Weights of a small mixture-of-experts language model, trained from scratch on English Wikipedia: 64 experts in each of 13 layers, 5248 steps.
Below are experts of layer 8 (counted from 0) of a mixture-of-experts language model. Rows are named router (the router's row for the expert), gate (a neuron's input weights, with its number), up (a neuron's input weights, with its number), down (a neuron's output weights, with its number) and show model dimensions 0-127. Each number is 128 + 24 x the weight over its row's rms, rounded and kept within 0 to 255.
Before each expert's rows: a language model's description of what the expert responds to; "gets" lists some tokens that make up at least twice as much of what it gets as of all text. This comes from a sample of Wikipedia text that the model never trained on. Tokens count by the router's weight.

# expert 19
Brackets and separators
gets: "(", ", ", "| ", "and ", "; ", "/ "
router [163 115 131 127 110 117 114 116 121  89 108 108 129 130 112 112 100 126 124 101 152 117 129  93 138 150  95 133  75 133  95 108 127 127 100 119 151 111 144 105 135 117  78 134 107 121 128 126 129 115 185 118 157 162 159 152 136  57 167 137 105 121 148  97 118 120 139  94 115 125 144  86  73 150 112 117 162 124 186 103  96 124  97 129 113  82 118 139 142 151 134 138 115 104 139 141 121 103 142  89 126 155  62 149  89 133  94 115  96 121 114 142 173 117 139 156 128  83 166 128 184 164 177 153 122 155 124  89]
gate0 [120 123 163 157 124 135 142  75 156 154 111 108 121 134 147 159 116 121 105 110  90 122 136  88 103 107 118 120 140 144 141 149 133  77 149 124 124 109 139 156 111  81 118 114 111 135 184 131 145  81 115 144 147 146 167 125 142 162 123 111 157 114 144 124 114 111 123 147 150 122 125  86 149  85 191 117 122  91  60 155 107 153 138 159 141 175 137 123 105 152 131 125 121 111 114 159 105 124 167 132 114 157 188 172 137 115 132 103 154 100 113  96 119 123  99  75 135 138 142 128 144 170  73 117 121 131 169 159]
up0 [127  79 103 137 150 105 119  66 142 112 167 122  95 157 127 132 143 143 156 113 133 131 129 106 121 128 128 115 139 149 126 120 114 125  64 139 145 107 125 164 115  95 143 137 114 150 103 106 189 128 141 155  80 160 125 133 128 167  90 133 168 103 128 138 132 129 122 136 149 154  67 104 124 139 200 123  80 110 172 140 144 118  98  98 155 106 158 153 119 101 119 131 117 141 144 145 141 126 122 144 164 147 160 120 114 168 147 128 153 150 128 157 105 154 137 123 178 164  98 132 116  78 124 133  89 120 160 129]
down0 [141 114 147 159 164 104  90 121 130 127 127 118  96 100 142 114 127  73 150 119 113 111 133  73 125 121 162 148 186 152  82  77 145 143 144 150 130 131 129 109 143  94 187 158  95 130 103 107 179 139 128 115  98 144 109 162 149 109 104 118 131 123 164 127  93 110 129 103 139  95 106 178 160 129 138 138 116  99 147 149  85 111 129 150 176 148 169 117 111 121 107 141 145 132 136 163 156 139 145 163 117 127 107 113 122 131 175  99 123 116 128 143 117 142  91 167 145 157 135 121 129  71  96  85  81 103 153 121]
gate1 [159 134 153 152 133 148 118 150 129 123 167 108 173  85  76  81 145 131 148 137 100 145 120 134  98 125 161 102 124 119 170 116  87 120 132 112 100 136 145 107 139 130 171 134  92 116 122 144 161 136 185 182  89 138 137  98 145 137 137  90 122 152 100 122 124 133 107 154 153 105 112 104 121 159 114 145 108 137  85 145 120  99 134 125 131  86 167 133 147 154  86 160 119 141 144 130 133  96 169 153 113  91 106 127 132 131 112  90 146 138  92 119 139 102 161 112 128  95  88 137 132 102 110 147 139 153 130 186]
up1 [119 132 109 112 140 113 154 106 118  87 127 109 114 116 162 157 119 141  90 109 128 139 137 137 120 120 147 124 131  94  76 135  98  94 147 174 137 164 109  97 101 134 176 100 139 167 169 114  97  92 145 134 134 147 111 132 173  99 144 133 139  96 155 155 147  86 107 161  78 155 129 140 164 105 141 112  99 102 149 143 153 112 131 130 129 139 131 147 111 144 119 112 103 200 134 129 135 137 159 138 100 113 136 149 163 121 116  99 116 152 133 172 134 105 117 114 154 138 112 100 137 147 161 130 129 173 131 113]
down1 [142 156 112 135 146  96 149 133 122 149 143 153 140 112  87 101 109 107 132 140 143 130 144 104 117 116 145 109 103 144 135  99 141 134 141 111 146 102 120 122 143 125  94 118 135 135 107 108 120  82 119 145 128 110 119 205 156 117 112 110 120 145 139 139 100 141 128 133 123 136  74 131 134 147 140 138 133  95 146 130 106 116 191 121 164 107 152  83 131  94 160 132 108 128 139 119 154 101 118 133 114 117 129 147 110 168 109 123  82 149 126 130 141 151 122 152 147 149 131 157 136 148 129 138 164 153 124 115]
gate2 [144 127 125 114 129 115 165 116 112 101 131 142  95 183 130  87 146 143 106  88 121 147 113 117 118 148 113 142 129 131 139 137 124 151 120 170 112 135 135 108  71 136 132 146 171 152 136 160  96 142 123  99 136 103 137 129 103 132 100 142  86 116 131 124 100 122 116 152 147 168 158 131 129 122 131 152 118 131 154 125 140 121  91 126 154 131 118 110 104 112 137 163 119 153 156  97 169 142 144  35 131 149 149 108 139 143 123 113  58 112 145 114 127 151 101 155 165 121 112 133 127 105 139 161 139 111 105 168]
up2 [108 158 145 114  96 135 115 122  99 124 114 127 106 131 148 122 125 130 134 104 136 110 149 106 131 155 148 157 135 128 106 136 165 117 105 118 134 127 144 117 145  97 107 106 137 160 149 106 158 155 153 130 167 151 115 142 122 133 109 120 149 119 115 109 105 150 149 153 159 125  57 127 159 161 166 149 112 140 151 131 100 149 113 143 103  72  60 148 116 108 120 145 117 160 150 132 125 163 129 124 118  67 107 188 160 108 123 122 122 133 134 106 113 127  90 144 144 108 112 128 115 163  95 165 122  85 117  99]
down2 [121 131 128 125 108 133 144  94 104 103 107 174 153 122 136 156 138 124 101 130 123 160 129 126 161 128 155 117 134 147 153 124 107 104  97 150 134 158  91 133 148 172  98  77 148 135 174 135 117 122 126 103 150 127 148 125 133 145 153 164 176 174 118 129  84 164 119 110 153 137  91 107 137  81 140 125 164 180 140 117 129 152 142 124 159 106  94 156 136  80 146 104 117 128 107 161 163 159 153  97 167 134  91 129  99 123 140 139 104 166 161 129 132 112 173 115 164 126 160 131 151 136 120 106 144 114 141 150]
gate3 [102 171 103 103 102 106 157 124 174 128 157 100 146 131 105 133 157 115 121 144 128 139 120 136  93  79 142 158 111 127 143 114 172 122 156 147 117 109 130 109 127 148 109 121 145 130 176 118 124 118  96 148 123  78 153  94 198 165 102 134 141 119 118 146 116 138 166 133 144 188 119 133 118  27 139 125  98 119 140 162 136 145 104  95 134 137 112 131 122 146 135 127 165 141 161 102 110 169 150 113 129 141 154 127 137 103 163  95 136  92 149 134 125 133 110 135 152 142 128 150 119 146 130  83 131 119 129 145]
up3 [170 113 103  98 124 130 130 147 101 104 119 122 114 101 123 128 141  76 127 128 152 138 112 148 154  95 139 133 105  98 142 119 135 115 104 106 142 144 145 134 155 127 112 151 126  94 124 104 112 104 112 133 117 118 144 103 128 112 103 122 101 115  88 127 102 125 164 129  94 130 163  92 148 127  74 100 120 149 114 105 141 112 136 120 102 102 153  55  86 133 102 149 145 133 112 107 129 116  77 117 133 106 155 132 130 147 153 125 116 127 157  80 140 145 138 129 104 112 145 178 132 127 123 123 168 111 148 147]
down3 [153 121 131 192 124 120 158 151 104 143 157 148 169 109 166 123 182 126 147 144 158 115 133 152 102 110 128 103 138 158 122  94 159 126 109  91 150 118 137 151 126 161 122 176 115 127  85 102 144 116 108 101 119  90 134 187 139 117 106  89 149  81 140 111 192 154 104  84 136  97 145 118 130 112 114 146 141 132 119 111 120 152 127 131 152 158 128 137 121 114 145 125 131 122 155 105 120 176  71 151  99 153 143 142 163  99 143 166 143 110 125 120  79 182 147 108  91 119 120 127 132 139 113 156 131 149 102 136]
gate4 [138 102 159 117 160 114  98 112 118 144 127 140 119 176 145 124 154 158 143 130 128 159 135 123 152 150 114 134 143 167 166 124 140 155 144 123 159 131 132 131 126 145 108 146 127  99 134 124 124 187 101 153 157 164 159 141 124 162 118 134 118 164 104 123  88 121 121 117 143 123 173  87 135 137 139 116  77 109 132 114 107 133  84 131 125  99 154 156  78 131 127 181 157 101 145 180 167 167 131 120 145 154 103 159 112 111 126 119 127 106 193 116  99 115 138 143 174 135 155 107 133 113  65  96 174 118 161 124]
up4 [119 140  76 139 157 126  92 137  70 134  95 102 126 101 148 100 144 126 124 146 113 107 134  68 103 150 132 127 146 124 141 141 134 133 145 121 123 149 160 137 137 179 140 154 142 130 165 137 135 116 160 108  96 140  95 129  97  68 205 141 127 105 142 136 111 129  95  85 159 136 147 149 166 114 135 168 127 153 141 102 146  87 100 172 162 111  73 112 124  95 132 118 149 140 148  92 131 142 128  92 110  66 114 139 141 101 155  94 108 122 112 145 113 129 113 147  77 148  94 137 139 127 168 152 107 112 121 185]
down4 [115 117 116 113  82 135 127  95  90 134 132 170 144 140 146 139 119 127 102 128  73  76 100 128 153 139 140 154 158 119 143 180  91 166 136 161 135 100 145 171 132 153 114 111 157 185 174 109 117 133 130 170 146 151  87 135 152  90 123 136 109 159 100 104 120 150 149 122 103 147 109 118 117 144 177 138 127 135 131 101 116 110 148 104 115 107  90 124 178 104  87 128 125 131  98 119 166  90 116 104 120 152 125 117  82 142 125 143  85 140 105  80 130 102 149 154 162  96 124 139 123 146 139 145 143 145  65 106]
gate5 [149 118 153 127 146 136 126 111  97 150 136 117 160 108 146  93 145  67 144 175  93 134  97 104  96  85 116 117  96 142  85  99  94 123 156 119 109  94 144 114 117 141 174 125 106 120 157 123 124 137 148 152 163 176 158 120 110 124 117  92  83 108  94 144 137 139 184 125 132 145 138 173 170 126 146 130 175 144 135 128  82 124 151 113 118  91 154 104 126 133 130 103 139 134 123 145 124 113 127 163 156 130 122 130 137 110  94  93 123 151  96 141 106 143 130  97 141 118 140 139  84 131 135 127 170 120  83 125]
up5 [113 167 106 140 113 156 118 129 150 133 122 128 135 162 110 152 156 106 161 123 151 158 121 110 130 174 166 124 172 160 150 141 151 112 127 114 139 139 135 118 133 107  95 143 154 102 133 103 133 136 156 122 114  90  85 143  89 108 160 133 171 122 141 163 119 140 138 118 137  88 138 125  84 112 143 136 144 153 153 128 108 148 146  94 117  90 182 153 119 134 125 168 123 116 114  97 101 116 131 153 156 116 152 127 138 137 116 136 135 152 133  92  58 148 147 143 106 119 184  98 159 124 133 141 136 125 134 171]
down5 [131 131 140 165 147 122 180 113 130 127 141 149 120 136 196 133  55 155  92 129 126 147 102 146 139  99  97 171 118 111 131 134 114 150 193 156 101 148 122  91 157 107  88 106 156  88 119 138 106 135 109 152 128 125 138 100 149 120 133  98 120 136 144 134 121 115 166 141 152 131 103 169 117 127 147 144 125 101 121 166 112 138  96 144 140 140  99 125 102 168  78  75 158 132 128 113 144 105 178 112 120 123 106 146 139  92 141 142 116 121 121 129 125 160 103 103 114 108 132 133 119 112 124 136 160 125 130 133]
gate6 [113 160 145  98 173 112 104 152 132 111 104 144 100 147 134 152 117 138 162 145 103 139 120 146  76 103 154 101 120 126 179 128 145  93 142 112 154 150  95 127 103 154 169 166 111 128  94 152  97  79 146 103 136  96 127 150 135 145 154 124 101 134  79 110 161 149 114 127 139  98 162 108  98 133 171 135 131 131 134 105 144 122 124 162 121 136 142 119 156 125 130 132  85 137 139 124 130 115 103 103 111 126 104 154 139 125 104 159  95 110 151 141 112 154 106 155 111 148 153  86 137  68 138 113 112  97 117 187]
up6 [141 131 141 151 133 106 106  90 128 153 140  86 116 133 169 136 100 134  80 100 158 134 176 103 157 142  52 130 120 134 134 140 119 109 126 147 112 143 120  90 125  74 168 125 101 133  77 154 147 131 156 153 129 172 100 139 151 121 144  85  91 122 140 149 100 106 121 115 117 149 164 119 141 161 140 150 135 146 123 165 147 146  98 153 144 121 149 116 161 157 133 184 172 125 156 114 134 127 117 139 156 154 115 128 128 151 122 149 133 128 133 152 144 145 126  96 140 102 106 126 143 139 148 117 149 116 147 121]
down6 [103 121 116 134 139 168  85 124 167 112 118 116 123 178 142 137 129 125 141 122 126  97 129  85 127 130  96 139 108 136 108 150 128 144 118 117 134 132 104  81 122 116 147 124 145 100 106 147 153 160 110 169 118 101 137 155 136  73 152 168 161 119 100 166 175 130 146 114  87 137 160  79 105 125 119 123 101 154 139 108 162 122 110 116 131 169 114 119 118  62 110 107  98 160  78  94 111 149 168 144 131 135  86 157 126 142 140 116 139 156 146  89 105 120 128 132 109 119 114 118 138 106 135 111 127 118 147 151]
gate7 [151 170 121 172  77 134 171 126 139 161  84 157 174 161 139  93 137 117 113 113 156  84 141 107 131  99 116 158 123  74 105 144 109 118 117 156  88 124 136 151 105  83  92  97 163 171 133 138 116 121 140 187 165 103 110 149 112 129 122 154 119 107 135  99 151 153  93 134 132 145 110 134 167 113 150 126 116  74 150 139 129 123 122 138  96 129 143 127 119 115 179 153 126 109 110 136 160 135 144 128 102  72 171 143 157 116 135 132 144 140 148 126 168 126 184 123 119 108 137 108 115 103 180 113  96 117 128 141]
up7 [178 142 141 126 146 131 130 131 103 139 101 132 107 121 151  99 117 130 114 107 119 127 152 137 121  96 105 147 171 133 148 155 120 125 112 105 113 174 131 101 138 115  94 123 109 139 154 109  89 135  66 120 146 147 163 126 149 128 137 114 138 123  95 113 102 161  98 114 103  92 133  81 152 145  94 111 116  97 114 118 155 174 125 175 121 119 110 113 119 134  98 143 176 119 157 143 144 149 132 131 110 112 178 121 103  92 144  95 140  90 144 149 135 148 150  86 124 167  96 162 147 106 111 127 154 107 130 131]
down7 [150 138 100 128 111 133 115 159 156 154 112 178 155 137 179 100 121 195  74 118 124 166 139 113 134 138 152 174 121 131 115 144 131 189 126 143 134 125 125 121 121 155  94 124 140 146 156 144 118  85 128 134 148 106  97 102  75 127 137  81 108 132 110  77 140 126 157 130  86 134 127  97 139  90 121 124 118 174 151  86 140 117 117 156 113  94 130 127 111 131 166 111 130 129 134 123 123 128 156 111  91 146 107 124 127 122 162 110 139  98 170 121 121 132 159 107 160 127 155 129 124  44  97 124 147 108  89 131]